config.yaml
num_hidden_layers: 8
hidden_size: 128
n_experts: 40
experts_per_token: 2
d_expert: 64
d_shared_expert: 128
hidden_act: "geglu"
moe_layers: [0, 1, 2, 3, 4, 5, 6, 7]
router_score: "sigmoid"
normalize_top_k: false
routed_scale: 1.0
balance_loss: 0.00218
balance_bias: true
init_std_router: 0.00972
lr_router: 0.00219
num_attention_heads: 2
num_key_value_heads: 2
head_dim: 64
vocab_size: 8192
norm: "rmsnorm"
norm_place: "peri"
norm_eps: 1e-05
positions: "learned"
qk_norm: false
attn_scale: 0.125
tie_word_embeddings: false
parallel_block: false
extras: ["capped logits"]
init: "normal"
init_std_qkv: 0.0479
init_std_o: 0.0479
init_std_up: 0.0479
init_std_down: 0.0303
optimizer: "adamw"
learning_rate: 0.00326
beta1: 0.95
beta2: 0.95
weight_decay: 0.0
lr_head: 0.00732
max_grad_norm: 0.5
warmup_steps: 591
schedule: "wsd"
decay_fraction: 0.788
decay_shape: "sqrt"
final_lr_fraction: 0.0
batch_tokens: [16384, 32768]
max_seq_len: 512
doc_mask: false
train_tokens: 236300000
max_steps: 9678
dataset: "wikipedia_en"
Below are experts of layer 4 (counted from 0) of a mixture-of-experts language model. Rows are named router (the router's row for the expert), gate (a neuron's input weights, with its number), up (a neuron's input weights, with its number) and show model dimensions 0-127. Each number is 128 + 24 x the weight over its row's rms, rounded and kept within 0 to 255. Numbers have three digits each.
After each expert's rows: "comes after" lists some tokens at least twice as common just before its tokens as in all text. This comes from a sample of Wikipedia text that the model never trained on. Tokens count by the router's weight.

# expert 37
router:100142131126140156113154128139131113150163160157099147144161103165134222123112146144084164125140099146151142142120101095121184151129112159108125120122113137172138098124156153134133138165133125114140127079120124111092130117156111085117165144147118134090117122101128093132128140128118149140089111160195173108110130136075117125117131102161151110118118152122110144099119153147140134119122
gate2:129115153130122089179136129144111148147111118117113139114104102113157085102150124133155142138152149112148158137112105126138122131177087121157116104172117129152179106118097100150100145177099144142161143133091181115122124143118159108094148134088076142128104130092146122119118142117118079154154159116130178122144122114159130141160109149072139080115114125106133163101127103150098137148128
up2:108145156082120179125097118144170118114144123104179093124116154100084169097133143098115108118114149132109130142138162126133111128125086132116150141109135128110150118095123105082138152135178069138159114151149115106159157125098134123143120114124132159104151136132130105125134119130106131105132131172117088162107138150120140129157158088136104153140129182108157108148167075162150141081142
gate3:110136190129132154152093161108157161118153074129108120082129140123127119141128135127132124096132097117106131118131136145155132099121108148124117146196138093126124146122117109095104117108170123103119105122153088123143145112125134081137121126097146111116145113093148095157124120130108142143149113097115155126125063171117128189172124132159110131115108141092154157119087116148090133164081
up3:137113049120105104120133121106103127131108133093124116142114134116117135142154154108108102163122169145137141136121128124116111135176126116116152127073131151115158137112091127148161166174121111139140166168115134153132112153130175113105134113139108125149121143126119113111102090136128109138131148142111133129145192110148174070087116121102110139127130137155132138113180089123168136052120
gate4:148164102137117098173135151117120158119111081171111121087119147089114083147146143084128092129136126090103097096157153167149111127122105136128090154108136121086108100115138155114125141116151094155124165130138172116140140117129155122163128165146118119126122110136147136162146159129120116094098103105097162123074127122127158101170151140086107096135135175116137128113146158157095131137101
up4:102103167122145142109111098138146147130136142106149113132150180149163148108090114149149144133117131141140123161138141110123108126126133107153154092125162100127122145124102084105100130122146163152140082125128079138134138144136077125084113100087105144136162157086142138146113099099133104135163140152127103109152141156136104163103123108167147164125112091070127123183083094129164126116158
comes after: "\n", "I", "C", "S", "M", "E"

# expert 20
router:092102143119122125104122131138126157125161067104160125086076153132106125105143161119135106111136137141127147157120108101146103118139116151128123108104144113099134107123127135118148139120194139125162114114109078114144155126124125093176126127133130160115160161056152153151133143129116132139092120109161145148113111129074118138121098108130146124066107167111120116092065107163122123128154
gate12:084138108106175137166148151128106149153135111123152107139128122137116144115130145124127148165127111138105133143115157091141127125154099151119141100168151127156119073099095126111127137161135083159179142137129148096109125177094136121140123103106099164109136165096152112152142111124102135127060102124146162131123103171094132126153166102118106140127078145100148150117129101174145137086140
up12:099137138123101147136122088121120124109114136144093142136178131097147175165087156119124117101161141120141126079114132131157126144123108102141147159095125121134126187152165145138098124161095170103156130094172126139113127125150130110126147133147127096136127097134122107110108121157136180128163130157107145117097147117100177129106154096133114133116185179089141120106071165142127105121134
gate13:099153127111163160156102148140116172145141134081169156127124148145102134078089107159135130149124089174142132154104140102146105124138117114105137140127114136095125173147117106110097196095133063124126134130119122117088073161142107128116104134134106159155165112126143144148141128123125120151133123142148123099130121107104132083103083111149160103162090146130159106109101132135148109106147
up13:139099122143089126078132147098115137075113147149097131108113127145163114137151122119112179142123112099158135113162104120135125159142137141128138177102130131151095127104123152152129154126157190152119099150110098170129141125161132105115151078105152075136085124143120113082094135130136117098122100105109127191137173119109144125104145146147093136140128109129091168098135131122097146110105
gate14:123123164110140113121100109107130125129097100175139127180105105144109136105136153150129124151127088137147127103132127135138156127105084127184112153119117127136151183080134153128128117135140122186165171129143106080093113139117119116178174110129142166148119112108164092129123138143128144140118141104084162140130165132106170109114156145110123149138166141104118107132147142182170122127163
up14:094170129106136136168134152163119115154117149116150133132162143137149162136083139099135161101140222127112121116127118094131100154176126125143144108138141140133108104172118126134113150180082100128162126092121156169110128161139119119121157141108108076121102121122120116105120145080110122130114145171166129097119127149112105157156155093133118118107110152105124156135150151129115104110097
comes after: " was", " is", " be", " were", " are", " been"

# expert 4
router:120129129112169128156112126127086124124123124115152124141111147116090175122069142080087118086100133144147146111131168077170095148141120157129137159100145144160156165102095144129108174133130122143159092141148108104131132132125103117150158116079100143140154112078126107169143154093120136095131108139149145113088123145113163133105151114142143091106135142112114115121086152155166146145133
gate3:132159130169168106104103113079099131120084106159134056160119102143128104134134142133123162128127102112131097111141160092120146124094097102133070112110129157139169139145157141121109121127122128139130142127159139127132121103102138112134175127130140160117117129169113112114140125107142196116116056141169110131111170119133140131156075151093123105131103152119104146100148137141139094121126
up3:143125116162144131121123112060089111110120122113083113147151161142108111187085130096077114121130106105134145127135162139147134113153137116146120171104092167161133159127087121114080141161142151127116119138177113103162079138148103140143126112103144128166122103112159107136133145126146157091168133135178138114128142143129167153151128130162149103165131123113111127119132108146181147136116
gate4:115108143117132162092113090095133119157089105145148171113134141131104173130134093123120108106199135122101155146136141112107151094152116099074123152127125124134130134104105099124081132128158096114140130143099120110123146131101118126100116129147150135094133133155104132138071088193110131144126147141104169079168116199116114103133152089148156148119133143113131096129127113129125135142146
up4:136131127147137167112135105113170100129142157120094161123147166125108162169102093098109091104155134109098139127117147137121106114151140107129155161107092150148128147103130100180135164140186144145127120152131113101163108097114130161112139146109157123117128062149115144149088124170104123101153152145132190124175122149121135140145164115159150108152129124133157098108108105143094149142110
gate5:090120142145111198152141120130170146133141121141129158135145112131145172178087135146105121136142168159149149132154116161130135136151103139150116119146153124121135092115164121139083090102119120129155136073141151129092106157153136106126106110120130110129169163070140118125144132151154138159118161109145128108139138099105145077152139100125149201080109153112137147125107150129111137100129
up5:101158150098160100172116118131141166141146111120106167135172136143143162139104155126133120126133089106123093087110106148113134116132125131149130133122161088106135083114127145134099123089138124111127142155158142115105133154136149093126122149137077125124118099090141160157096143100160122108152141084126123089085077141126142116114174100156132191140152121088127118149089147097134084138112
comes after: "\n", "\n ", " 200", " 199", " 198", " 197"

# expert 39
router:099137134128089137101113110170151149111137100114113143167166119114125140116131123096114132105149144153121116135147118105132091134103085083121149136101188140122113092127141159149155121137149139169164113122136160175114179148120112096173149119091116160131122105125142079138150122149096184131099094147126134118090143148066104136099126103174140162119127162130139144122143138134133098107138
gate1:113129122119137121096115111138122169109136153100082106128132133076158131172134132164143149082113128141104136127105149150122158158148079112096188140059160151102099148113121104126133094125131079156140165113110103134135110150082132147108120138098099159127135135108152084142121112116126124117129156184114111154118087140107152136111165128126122165084119125084134138123150148137146120148113
up1:112109123141141102162155176129143124103133168103141141128128102104146148126080141092137088170147120053137094102121104133092133143102174093140139136111112095108138146147094136112141145128088185147118146162148158141144141155111130120155102151144128113159139134142117131119085123145134130114191120136152178138113104143126128139159164131148116135145152145131143125167093108167117092125161
gate2:135115125127089166111128136103186117104074112130123181134144155101138120107084118120096135092083119158087120083171151123193102164120112100124146143134173160126086116126145100100106118153110128143136124098157105111101100155085110120138132152161091146112145113108137153113122134122115180133137096123115145150108124101117106145111139137139103139122105105110106154093123100102113134147138
up2:137116114119106149142132134076163111120093118108128172111141130120161130075118099106120133132087069136113110116159129101172081125101172071142156134158148198109122132119152131125117161132106147127129118108155136113161148137122120125083143146170118171125106105132093141148099147137124132140129100145122159171130152105130121106089104142119133167150125131100105144103164105090125129157117
gate3:109114118095137135135107101127169107128117159103130111136168130135162162154086152131142139092117141148119129123172169140121190111134128096164148121139134147140109159117112172123099203158103136154141177127127155123119141132132120142108138169083131128112125126154136121142170132120128121079112149144121149116112108148107084094103140108136147169105100139119130122121111120151197096084124
up3:151148131152117125135139131157149149133141166151145139139150141156178129174093168117169130080118155153134113156143110151116166125133185089143158105122118137165120131118140161147116091169049120134118155101107173160127125114109083173121134170112098139121117125155117126104162160140141114109144147112152164142129122118138081111112151142139134141111130115108140140093133141135167099100113
comes after: " H", " F", " D", " L", " W", " N"

# expert 12
router:096083072129091138138108118120108121134118106115163122171143155130161125088109155102142118147156085125091131140146096119145116139128103140127161124120166149129163086122158121133151135171126123128158128116129137152106108126155154105110134113097108165105110141105112125119110163146105102088081152159148158145150099166096141107111123085131153125099105138110145113148091165148153139082184
gate2:099121160131102148126131114140090142108121115117110140149174177091159137099117142142133111128112142120095162150134133124180130125147125144190158143110112125111101125062165113100136124163137134130179168094137104100132095155182140114136145085118154129125066132112103115129153136107118115123118121150119134150119125123118159086103112120132102127129135136122127135192138080113159147085126
up2:145134110138100123126153110114112164088086110112109152174148163135169077113173157111141087106103134102095146150122083140161159119125139137164157116121094121110100104097150113125161122130127151123124141115162107117124136139167166156119112107112140117103092136127116151086115157127138108111090088157124117170150103107147171129112086132124145131143093108087138106170123114084134127124159
gate3:104126130158147137133104147117121129133138082130171095081078100102141127191135163110132131157142115150093114110167172126126129108151089119138126141103140106176162119108140096109117102125126126124122153136128140140148074108126124131111159127109124109099162126121150107148134116120132143188104134098139164134165107118111123105118137151107153084109094154135091165118105097132166079134175
up3:109138089105169170144137134062134093145153125121135122139106138134121109076085144151153078154144094118115139129146138110141096181146113137162161136093127130088163117125129119101114097106135089132112142158122137083105142154101140130114145162176140114101130123132159104148126137131123104103130122097160164120166076179134127121126122121121127140150115130110074097105124161118139096131149
gate4:136123109115113113156149131125133171115107122103123085159096194157134125101124137073130127115150135136148143091127098101072156122127100085154146132090150153090101108114122147126092075133123098115134085115115130127143135117154085127159146134135124115121173146122141135133111111183123084114107088129148145135143088134114129138135156137159101138119080163132124125129148166142089097098147
up4:122070130142093139151137140182092140115147144109101109137111171106083160142099099081100136114163147132133153108111095136147121131104149182114107145087151138128073131105152141134097103148082133115132102099124142172162133122168140142160148138096119141102148159113165127132147122144124130153121134132116140124147085157133100110125182125113145133104117145119138110133160144129089120184139
comes after: " |", " ", " v", "°", "s", " V"

# expert 2
router:117128091113148149112111093127105148156118091168149141116156128122142155102110129114137138186132143162134128178125156092135104132118100123120133153100098125140130136119105147120108105116147104125194134116137120105094104119170146108122109079077111091105141127111189070155145121114117163147127125114183122114138127148160152081109137119079150130117156143126125135088147147148150115120157
gate3:112142133157132122146090153121116094097135152105134159151148140097084167123172139155139145118142159125157111162116132148101157103137132112144139138102152115161135143126121131132129122165149148141130152096168176125091140149106129129080147127106134145178135133152137128099136149123133151121155105094124164110127112071121123152169133121131118128084111123072188120141059125162160141098151
up3:133086115104092117132112177159132108132113119137121175130126160141139159108119113124113115139119136138132132146105118124134156122169123138128091115168117112167087132143102102126099135133111124120143074137068102141137121146125110107161133110113122138139157153082135176143139152129116074186122177168146106144137043114129171114148145124139129136090133106132124154132124141148113184137139
gate4:114085103117128144146096110132095120116142090147126155162111165158146130124101105129125145137133115137117155139131069114120130115112106182130122144166113095158094112125099106118117160150124115113150125117136090143138117159100118117170119108103099136133150126091144127161121122137128099159115168120145130109127086167147026120108103124134123138125109140059120139134127135137134127194142
up4:127134132073138111172132135124163084108128130161111151156143114061117138150097143128107120120161171136176154120181143081173112133121118175114123143153152100153139147126107106130123134074105190135121110097130107164144104160084118145159140128113106140128178131134130114159151140133107141139131144179099143137110088128128133128135176139094123131162118111116127112112129145126141126142120
gate5:124094107089104139131176134129084125108150136104147104132133156095117134146100164117138153163118116128196157152165164158134152086139120108143100100108118158101113109122100119110122110101158130135106105121079144133183137142173153143163118081120106124108145107155137138096124108123116097111129169141128103133134163120139150128116170101135135147141138069133150173109096140146112098117129
up5:125159148182135110125132157137126117098138113138137134135147119162169084135173087158113094108121144098085180084103082122128132107109148163086115136108143100157119129108123116079109137134112094145094141134166143147106127139081103100122126182167131143128148132093112154150155135091103128131119094113122142097145100158103100113117105165126133137108141132128107104166121157104131164125143
comes after: " ", " 0", ")", " 1", " 2", " —"

# expert 7
router:102086136131110113136135126137097154112121092121109156140144140108163153115070119127142129101146112100127162119132131137136169141131073122110120150095133129127083137149148118132088148156152156179166120137105148132084091139136143118141161136106112118102119148124164098139103142119118121163127122090114118117108150148087139139103158111127166147070089143095114170121070123160139108105178
gate2:085123138088122099157138114175151181158144113173114138084141142112105140135137168155127150109122119091150113105112101126125113136169134106133165153110158106140146108115133114134104134178123062158154117106118095110132122128138107113105148146116113133134118122136127097112149156136121099061140116156144155151113070161106114099106150077141125119115144138168157115124133120132181145136101
up2:147117131134090093166170106177113154160167118157082142122125137140142115121121136159148135118097114086128118137115109159133095148179163131163145154103145129123080101118135103140110095169143127148109092139141100104093103136134100141105127161096134126141080133153132106080112119136138083102162135100125127132128076150153139131115160117146120150098145093179131118135117113094149167134133
gate3:121122135115086105075134128133106129119138108135103127151150101123150160149126090133136109103132133087129121120140175144131129136076088138111103141120120138168101150118146112145113133157182158140155146134106129173093133115112132128141144117137170127147154127152122117116131144098113128196141101128134131138177119110091125120109147155119149147081120133078143182125093115189120067138160
up3:145125118104137154156113127104142123129118126116136100119110119143065110082157144142128150117108137164125138135140130115130116112141179109132136126137146113112198106126119142119155120098120101108101131123122105131174162118143094137096123126131139155147131071088077116184132116135136146063127106172139129143100133146172110134100106098153087105166134119119145072152175130094113122110135
gate4:103143138125123121143087140135133146122189100133132134174139114102124185121129160161106152132116132131149143129105161109138124120124116085159126139131169124093146158106106118135120108156091124108175098154098168132130106106126130088140122163150137176114155138074142120153098138121105157153116145142136137109122152130098119126090160117167126137101135151161143140129090113178188106088162
up4:082137118109155158139128127108152126134117140171162131090118137158116165113140134113120121135147154159112126125110113108126084151157114167102139134136139120144178111119126139122149141128162108112168163103177107102102160147092134104127164095130114105129081103107107088127165150138112145100114123146141160145110084163088141115120088088103106136142157171097121104079152164128125167130106
comes after: " of", " in", " the", " United", ",", " New"

# expert 15
router:101110131117133140164120141160134082126070132135111146165131140117120128122103196113116114151138131144112156126128129110127141116135141152131139096125175120114150075131095132119097104163153128184180161144148139146132087151085151086111122120144129116106133108100158119150138091111114143152122128152164140132122148178101113117117129104125122082091193118100155140107108128110153127084145
gate3:102156174115141136109066149121134162152151156132148087088146111092106150115116084109125146091145127120167131127108153136144107155130084109141133114121111161128123166123112110101149107188123142138159136084164133139125149150167111098119186088131106132162117139132113091126133121150098137107119147129134110126114107109108128122139115117089071144117098160129131156115141139181125147129083
up3:109108121137101144119145089134117121128170083145119126132097135144112164118131163118115146123099103130143113133132106120130101132115147160145133120073172112097130145100092145173096187098161105103136131149072115097112149155102156098116135133070102143161149139133120118146124134112133149140120081154112129125115180126113156125101157087171153149060138148125143131139117121127133128121172
gate4:120123172092092159119123137140132128158146135117134130112128100084091126138139149145108093119136187126152126135126116122121112107176129113161181135150157129106122154110136125150141112130117110125146159104119079125035157137155107120139131107113120128173098110090137090116081123134107120140111112126114179160120139153098175101109093109160144136152132129094137097087117114135159121127118
up4:134121147111086134111113155146147122147136135144120122114113119080108124113155168126090117092109194131160134122144101132106096098157149097150151132153162139139125127108157143182130104127095124125126168088105066161078150131118109131123115115149131121176083095123146125108097117161107106154126112128108176137133106155123164122119086116142144124155143113096131082093132107120156135150096
gate5:122130118159165105127124145115103136094138091128105123139119141166180119117106117115100111102114128121148088143093101118079146167083126158096146139104131136126150107097154155085097169127115139097157132077165118137093098090111124091110105105135119111170114186104125132101158151104123096114149130081124130100098132148130095164074103148132138134131123129102125133158134122115115152139147
up5:117119101119133124160126170138093117119124181147114135144147180156137133102171102086110128082144121138124111147116126143117138130138112128155141143143091134076126103145124147146103107146130187157139141148128123082137103128115146132133114123135147103178109130137147165121110120143115100169134140101118123141086203139134098168116132130172109117086136129134136112112166149119098170177086
comes after: "\n", " |", ".", "==", " =", " =="

# expert 36
router:094127145121121128102100103144082110131116110166166132128162128090116151131131179123094110131163113121134181130097126110100131182138125124090125154105121144121142122126114109123127103152133110146164134087143121104142109161182158092122136088139111167091172106112104100170139124121108131138127130127092139121153130124133136098103153116107082086112131174116104140128131146178185160136127
gate1:098065130112133156189125104092140142138139083128122124112118145111152110099136131167161142154103136139137112141111112132122095147095129075139158161111133109067126108126137155079135107162103139111163129133179118098148143143139144098142091121092142124137132173127150107079149103085131137103112122086113129119097140111122131126119156137158118135155140155131132159131111166105110181110129
up1:119144129158184154152114112085120117161142143100152097102152094100083126118101108155144148143147135124121165138109113130093102104126113121175175183140125106099149089107120133107152119101136111108115166093161109120151129154146138129134084127138155131149154175105115104119131175087125091124133166136088118089143116131152131140102124156130120119136151115128082162143131087104143149147106
gate2:123085137099109145154146149164186170098158081155073147090137139124153117110143098146094180132095118148140132123094129136150149136119111148114098112110156130113128171129110160132143129158135146103147094172116125136141139134123122099144139116103089105127107138080167114080116083121120107099120129122140156145097125130108135187133117130152146114125132151168169119110115152103125140090147
up2:095164096099166119123110126073137124155124118068154110131114143147145140135099128084167094142183141162105094126150147111145123094141110106136171154119149103148106098106132164105094143125127130149145148135086146123102129133088097087127112124113113097143128144139114141139151172143129154147120128119153143107101167165097118107153125101147134179111102157093121108098122140164107112157122
gate3:152130171106105104122106174153091159104136143167062108140157141103104129078141114137115114124114084153144117134108165112152108140111110119116094087113142108127109136109115134105098110123149159137152118175129162115098168170152078127150158130135114144159159104122157118098127103123129127136173084115114117124097175116123161133126167129109117129118138144171131127118167155158133116119098
up3:138095168113096132113135167126124138099149135161107120111170154116111118072168121146146064092090105194121129145120163126132107105144156169096099123112125106158151133120143147113108111103148145126134133141152129127149134120152080128131144132167150116125146136141127160108165114187145107142179119074112133156133131108116148118135151143070110131126132132158158099137153143114153152132129
comes after: " of", " in", " to", " for", " as", " with"

# expert 31
router:093113114096115155140103127123113156132124074112158122130163119085119125163124110133104129159149155087126114156137127133176112120112132111115139140091156124145131126109091179126139155127133118143155144117126090186111092151132123104142133105085122144155164146110165091119153146109116165129085102140087131087122106135072114116114142121151148112128125152082154132107065100149115112099150
gate1:140110122145128094132163135093118122122128173105163109129148103095074135103110108094079134151131125125148147133139153110114122110115119151158127130141083100156100070156123108111127154147106124143150124147093153118144149164132152098141155096166092120136102121140113102136096118128122129123137165075144161157156155124134121114129158133133093130099191114145141139137132118197159082152112
up1:099135097102135148126134097186105143141116132160118141139114152187141135178107138138144137081123150132090117119095157122141171160163139129139096141098176137109126152089144142136109093135108121108132133121136145122137142101132091158156120170102155150131111143128119155107109114128118158132131124180127132130101071140128098084133132090109121121136100150132056143120161162128159142150159
gate2:110112148133082116100105115185090122174158144154146130105144131167121147109052138117162140142139150128134094112114153093111136082138107111165135154106150157139123163092110133134131093140129102178136116132135116115137119184142175123125135116132121107105090138111111117131126130129106134161106123117094167141127111094120132131133099106141089153160136166113130151100134127192119171136120
up2:098117120106155145154132138088164085111128136155086166132105134124132168092161129118087135119137104157128152098107090137122132157155107148132130091146128105116120098192145131158118131163150120126164124162121176131093132119133124093138166135136091143141136124116132140155105122160144154110148119133176144094115167161114122133150163103089128130101142144144119130086148165102170085089125
gate3:124140167135131097138127163159103119078101123167150147080142146086130134113087140179128175135143146097085112135123142110174118159116075134092142138117159083138091134127153108108098109120133110122141121122110157130097123133138175116144135121130108122063108168148106106162139128122109122101105128137145136152112121103119102136187148113125067139118160163100141124137115137148132129129134
up3:152139131135157098115180156161132128094108103113140141103129115080110114133104098198126099133154155095119116160153144119134123150114137124104133140109117086108110103139154112151129156100118123140093122128101125168127100120138155170117119100163120101106136162171126164143122150115143107048141118109102086150148104087142121138179113165150129147139093117103132125153105104105098139129133
comes after: " to", " ", " would", " not", " can", " on"

# expert 29
router:089102173100118192138098118144104111113134134140156138132140152098100150131139134145117116139158171145155157109099117111174151126172123128169168134143180123126132168108116132121127112134142128148160133133117130143098139164157075108138157130143102157136126134083157091143114113119125147152123140161140177121121145125091123101131146083145112136097129183105121107089082101133161131131101
gate3:125113148130137149103165107145099118091103135107119129175153165155139110083122153147147134110131094125153131121081132142160156138110110146107115142146128147102098089158116152085121104093154150089133136135154137133096112158107102117166111112121093154154163191109150178163158133107131154109128141146156136182145131085119116143144167131136125109089127119183116106137140140111150158128127
up3:111098160137122146169168106151133130123138153101128139139161138141120116107102109078132109080152164162183091143078126113140094123123154143127166164147114130113117135124132158151147121088132144127123134127106127138092082154143134129105081116131160106147101114094102158161148157155150142124123115159179154137143168102122101143103116113137157121092129153091158094111093173124132137128108
gate4:123107117089087130115113157173104124137132102126161107100148155148152161118132119116119121120151117198136130105151183098098133114108130160104139114126110109145116143147096118126107147111207119112139152146078147149149094146097139137085145106130115180120119103128083124135107156122118084152114164120125115118168134141116134097130097117123108154149145130122133150155102155123138078083123
up4:125119154156161113184112125083135118125095133147078114157109105117127086124111133104154140098115123076122118127115118143155154182106111104134092119122116168129143112089136146128104119161075156135150142116156137132091172142157156106138085158141141115131158142109147121120163106127161191113126104116123140150070122114125117174123142141092132127113094154137121138130152118142107149158164
gate5:104104138128086117107128116097087166185136131118132131120169134113169115135134147113118166117184156150128154102145113171142142121159106116152154150109130106121127134100158131161100132126138115147139150171109146150139119143162121119139171106105103124111119124141124128153069118150148182154131126139095127117121106165110178110125129101100155150115084180108139121112126128140081080167124
up5:124148082117162117172133155116175138123120104151112151124099175123111164131112111139138121135077088118138113166127134089138123139101143117105122090145115159144140115123107096099151103116103147123138088097153133087122155102110142111135122123107115156138149141084117124127179130115124104086131152126156164143136123111129097144155093148165112116134186092165136129156113123134141179068155
comes after: "\n", "|", "-", " ", "\n ", " 25"

# expert 6
router:095159119135093092123131138147113157130104104176140128127128106080146148151099146112121132121169133107121132146073111097158128108145116112099128114142167114131116098130132108164157147166128107145157132131140115148139119123126100093145139124111065110108133103108140120094138172134114130136071088115165136148115078154071118106118099112129128131096128162076150144102079147148139101128160
gate2:083118133100099129185073129138143168118123188139159121169165117089171160094098117132120139102110113138126136163156156081144118111135139131145153140139167185113123148115133138121120105133096129159163115121099157136112116122127131123147148129103088152126168137119127149133110110107128143124119143136142122121136158123095148089071125109151073142118130156150137093138165122136141128094171
up2:164153095131095106128164123159153172105095185124150142153170073120132103155077131144140118111123114118113128145123127107107136126107156107150126141170161159140129105133121139137144110109106148138093115101119147139130126125108087172147087161137112134111145116158104146100118119113132109103112081100154088153117125092147150083103088154120138112148095096129122106098175132106130104148169
gate3:113138143104188113111084151154151125161097105127109116167142139137159136132149147101125102104190103125114126162112100086147124173165132118114129098109094126153109115124117075124154137123090162135140138162120132119134106136141113111126123087127122134130163134115138150172103141144105146160147130136142123162084104121097125145175122099146110152103151170113169177129101105173126143103152
up3:121103129142087132156127131086115112100178119116165151097106154118068124102121135123138106149131128116173157113177145155163124085127126150124107163139145143110148156116104172112105154128160111153134137138130147107121133135108151144136136135149157128111083125094081125099112108117116125123143166145109160073162170154135133111070133125128133103124109106098087086170147126091128125101121
gate4:105128158116175132149128172129103118106117123159123144157145094113157166140113088156124141121175157168167102117121141102142132136143094137167141102118133148107108109105089127110131112206124102109154129120094163107084135107159129094142153155122094191128107145104124133131154113109122099133091144136123172107089123136095131095135126107123146136101112143127117143105168117141164131108160
up4:170153118174169109135150142160139159079095116187117127156112087117145089168137101154152129116138157136093100137091086110138139103140140102154111134124145128142110092154118138171169090138123122121085110135128126129099141097118114151147105169148132127143164098154121141098124124140146118111101091115137101138109096135153111126159088170104148105154105092101127108131155125105141091132131
comes after: " S", " M", " K", " J", " V", " P"

# expert 32
router:091135157084117168113136160137099163155102106113116147144158097088113144118121123131090106127115137109112118078103114107167097123148103109094168148129181100146104157161116123080105139121157126182153127139131088160084128142128122063146152118113135106113170131102157112139143088140110149118104128138122128126103096152081141116136139097130133118117100161114131132102125134137129107094106
gate1:109133132109121151099094141152106169139155120127115129145126149148146120128107201115103117113110134108146119162122159116135136111142087146129107143061131131118136094095118089112131121131121075121164139107138142131120164077123128104154168127145125141107129170110113160134178171133133171119139142124147166118154100089109128137111138104118124138086146145091116193122125144120131160122188
up1:168152137123133157100139137161128161127138159103078136148168116154093089129137146128139084129098147129132108107129157133102105093177114145116133131121159108125147129159121101140101116101141122100084115105127121145122174085125154139132123171147165087081147170113106171123173156161139134106128126110146123115132094122168156148144102158126121113149149082123159145102116119086129163153145
gate2:117112188121146143118158106124152130137105155152169149103153097122140130075134155190132100084132169153151121135107152139147137123112105137121183087142130095132090122127148111114108095115150096127128114096072113143132110136135161090123107086136154113143132100138112119160123124094117150186114140159139113081172121156130138136123104127144169127120154110138138118112110154143087111128099
up2:123141151101124114142176099131076134122108092158150168116137129101113135098116150129118130169128159120120127104095113144157139097128163101145148123154133113116140123127163083139149111119091091202128092138128092120124133140107129121089096126122124129129117095140165165107105144130136167155146115128114128092181109146123155117150101127141177134097136093155144100086141151162152087163133
gate3:104136115114088134156112147108083132138178097162136147081105160104155150103166136111096138159117141114152132152126087168145131098153149059174166131125145137102140141125157116170152123136125089146129165153145144096144152144180141152127122116104120135140071118145131120100081102104127149125127132133106139093130114128110136099079140143115078117116135145119115111099138107121149132120106
up3:145152086091133087137119132116111141117156111126120172086101146107150128111135099100125163171116116127156136136168131094142158126143129132137093126143119111154123176131170116145138097114164138112116137164111102137152149063126138145162089125107153125151103116138122132144101139135121128195159115132108086125119106166144124137136102154122113164116125152109065074098160142123103138161141
comes after: " (", " I", " N", " E", " \"", "|"

# expert 11
router:108148205147120117112132104173099147147100141144143157144133140133130143098138104126136193108139100116129106127143114145149132121108092104105119130143147137156110149139103155131125161161155137146187092115160147128119141149141079104159142111058125163145159144126141132139126142108109158163141105160106142100133150121069167114154123105109145144069132147120141167133128135148144127120122
gate2:096145091110147121103156161137105136145104111157153123127154141133091148109101153099144143062122170157114138121133087103141100134149108113136153104103130136145081104145130157138130136139118149149147135122127135139090137078157113106139112116125116115136148093099141094121117157139119161126112125139189137063097101146111116122109114091205125124092109148165103128114111130112114102151169
up2:109113110117127151194081138075159107102173113125075127099140140109145161127136132144117127139124145124134132118085141096137095136153130146137136145140158102088161165093141137142109092142105089144153112125092143094159124158092164100115165121138097151093066146140116095143132112126126112138123153093130155149099089125109120109090148134088126142134174138134111110137118128124144138095107
gate3:121135155138150127135164108088102160164101149155160177112129138111137119122081157114049136102114115163120156096167112135158126090160100120166109137098123155101128118121107188119143136095090142167131115154136144122105143153145148113100121125078113129119112073132143114151149146138118122138127126140158134116124126115111147131066149111148127152144115119145090122118076124114136116109159
up3:144151127125111107093112105114128142139110090161135126125085192141129116092175167117129148134145120151118139102172094130156120085135100116190137149134080128120113134108142160129125125116128138087136121114133121093100140147150162126113129125120178165090114074139102105113126086137118135139098065159127139163139129173123190120098132146119111120133134137153150119154130136128105157131113
gate4:119162145117136125107139121160150112166144114143127109105107110103124123110114163076101160116146106107129179161149152114099149124133123174141129127116126104097097122127112120079144156137141083115140219111132140154154115142109138114141093153111141171116095105118100107131161084133126097113111152125107135134158148131093085133123109102109129154089140157090150112115078137160118104129121
up4:115115086122133124156106150086121134094138128080085149145128137141140143135108132157158096131140157191139095094048115101159082140141125124129148132121127127123134144076155130176125111120114136127150068159101107102113138108157135096155157121148097109145139138123136134127112156130124162123105158137169147099085096162131108123120155129158113129158122140124078129113094141096131129135146
comes after: " the", " in", " U", " The", " New", " United"